From a checkpoint of a small mixture-of-experts model trained on Wikipedia: 256 experts in each of 16 layers.
Below are experts of layer 12 (counted from 0) of a mixture-of-experts language model. Rows are named router (the router's row for the expert), down (a neuron's output weights, with its number) and show model dimensions 0-95. Each number is 500 + 50 x the weight over its row's rms, rounded and kept within 0 to 999. Numbers have three digits each.
After each expert's rows: "raises" lists some tokens whose logits its average output raises strongly, later layers aside. This comes from a sample of Wikipedia text that the model never trained on.

# expert 54
router:517529537496501542490483485503528547457508431508511589478571556496517449405532530520388453450505505555494463566478460509458598527560425543462523491558475503489410522597599484512562518580506510575541426522475437347515544470447461445507563543557593467397554503480452523496572494445457517499
down0:431529435449531512487596511457476519502448391495574468413445513470510611474489437486517466587419406455477510508423560569434514534504438473568532546565507429554494477548504551543620447522503427441557448493494471497507587534421486469507580561564531477568503487492537566519498537475441465454
down1:442500481555584497509570433524587525462495544503586512566481509479470498487456472443533530574465580456480512444402483502465488440556457514510512511410476490418510437453453466438516590525499457449520590504522516502468405495502546479554455462579416494705553512474551517424536473535535518495
raises: "and ", "w", "end", "(", "at "

# expert 195
router:470487579525419554551474529433527473453459461530480563445584565498478438473570547493438521505549527580530470506494523450482569497490427470495523529573593487470498464507595484527510510482547467551503504509524409435594499325439529465524557486530606480413536441428499591450546535463479483544
down0:537473478460498583448496545521435487564553521539455529460445590407532524531572536448496525422505532499458542438335601466486502489404500482540533542483512416510531413476509513529497394560505567533521503480494437497623466550528434579497550516503425467584477514432462512489514571507544505450
down1:450450576450552559474577515490456539469481507529500513501528450429464469546505458426513518555467537575455480585467477384482467411513504432553440474516497464585566508431490473443402394539505474517565499468504562534551530554473534445490502464558407538563470474676528541517548542482566477498
raises: "(", "; ", "\n\n", "–", "and ", "\n"

# expert 216
router:489453597505493491512457521444531481523429483508502588444560610511494451497583530537450544516557480558419493521445512474482497511485460504414504554493553496430526449479633451506501563512495449469494487506517459468573565400484513521505595508499584524416540471453573584434534609519467421611
down0:550465481566449479483572462513461531566558497591507455515436526478542500536450462424538499520552526441629476586505550539403479479538478432606476471515512446523540552582404406515423506557493548562446492501479500429552483546440379482554543489542428474441467520399504532506517542481501435519
down1:476563565419441586499538557614566457407465493603510542450558492467501553408429455544492527499540432463435538529501511509531539481556496439456546473454487470519521626446550494459483599542519470482406440537418517486501530544585476410429487485489432554478537441527492499577474524440494521517
raises: ", ", "-", "s ", "–", "==", ". "

# expert 159
router:544544549486464477485474501454542545468448452528562619482592505485539457510611556504474511470527494545479517542456511494428550539502448559484526554505546472474429494486603381506486551503607518497445463572488449467542512452404450520515501622484580439442487487411448516457589452567411471521
down0:488500505522495518455496492463469513474493426469537523508520485485566613528535504579425584497536560514476422417464548556501456565472519517523480601485497471504452474526507539449506476572636399576415397469449495527521409512580503467437501459523444532513462426446503523435655465515491562520
down1:480430507430548473438506535527537521457550592478575528425575447504472569444447485569544466504480529538568396449525509513618513560435484439480528517529488563470475442546495513527537545474469459570477495460446468477403455510557427483513525461515558515460548563423452448508490582410447524649
raises: "s ", "ri ", "32"

# expert 213
router:514480567519435549535472635507548497457459391503481475444604581574500464475559590505496516481601463478484468488523465522493485480461422478434503536496507529403501521523527503474485600529533487583469458575513429494518551414459440464499537514482522526400553413455483548496526554447550485641
down0:527565468477511486537587565514491511483391537508531526516394505544426513541495502545517470524558446522558548504433537444503563486439534538549454466566472432549554550506573447440541597367441538510455463558404503548472509492534554490447367536510502514453403432568518546547479483473462462439
down1:532452513464523543505564528550518549458494480553610514422524538457506449476351466515465510502498461512534541513563433558483560403598455536404439554468537602553549403436476518452500495479574553430462530524439449398541524511485549478570463461531462573500476529537511541469504492400530441502
raises: ",", "2 ", "1 ", "'", "3 ", "5 "

# expert 45
router:575479504474499534645467578414560440513475460528534568488513536560449480421539578531433504402525482503467513560552491434488499438492453543513518531506527487535554481550524529509489515507539500495448410515502459461554505356446428580561495487504572451494507404470445560508451541573482428618
down0:561545553596454494530471536502456488426400493462457513507484540519553530522439519528598510462585568459462523453447542437494549459512498477437483548464534454524402453450514535503523542563535489547503459558479475497495561497492642481574482528428491373383579469446438432546584515541484478447
down1:421434481459474476388509449453481424480511451540493455499494488541495514448528505538453473449541517504514499565578410541555393575470474551546450515408507604513446474500559509472524525572547487533449540495495493460527596513564476473396497494499456513439609479473604589438501548460480567611
raises: "with ", "but ", "while ", "including ", "although ", "all "

# expert 201
router:489495522467468509507506517514495511476423355544573540455544558522492447463501554519519515474546474543466500617420447500525538565515417463436552559508605501474476467431533388454488589482551445559526511613498453469592545404446493468535551508549534485422576460462467555468482542446541485554
down0:537531531544562534470490540377439506552530478524524476514505486523483435516525443532501512561561594428506484474588499601474395571564482513540512412440504549514395520531424633488524504432495505476496451481552536497520523479513461444528475483472553389587437441412385492546510513485536463531
down1:602627477451446469448484472473510493530472438469469501517578539466508537491510507550517507480467566526513491450484564570444477529508450503515473503585581525504480480558457472542482406489350536491537427397497477523521471538396495472435512481467549582587523468453526575429540567543456616428
raises: ".", "5 ", "2 ", "4 ", "A ", "1 "

# expert 59
router:541461555487489520508522575488488451467410343521545512429621545491501440439522578529513502505516437582496488550447555518549519551530482510456556559501520464412480548502584447508509539505466454518496460583508420485597561402502444434503537456519522467404547409505514556526554516445468474577
down0:502466451527524451497452558491432388542464455557560411472559508530495405545512518615539542596552491557550512524433481506515484456592483407468480473496478417394525544515514568518498487459463498560534440464497455587500506485494528415472408483483598499634521437492524511561487498504571520454
down1:473506445447524510459446419475465520434466532563447505528486450584488580506519430460563505561609528427531543430439504500571473590450461558513488503538479470531598440484538465522520629465556427506513459421547534558447465436513467461416489624591512467445489526491456483505584531460494503554
raises: ", ", "th", "; ", "'", "–", "th "

# expert 103
router:541537621481476500586416560437487505450481452474506646387517553559463419411520556539448484483516457495500508526493561489531510507492458519523513539497505487467444466554482516537475561528533498483457359520570471460546498389439485450572511532495597457470507444452448568543478563502544468589
down0:540500484499553438478561490566612499564540546493448460527555488525473436497504490519495505346424510462432536448505515486553505392557560506442502562499520569455621457461520488458485451541501560445527466483483597421507447586488533529503467401520477477470547456486546594567433422507445480559
down1:444430475592463423483478483564557434541433431449506515503442560505512532445540426477537485505508535496479465589508573542497606517470493420597527521484486565502484444433569488548544408509540465490481519533422496403572494522654460540510575389447589509537525480460486494431493485508506490497
raises: "including ", "and ", "in ", "since "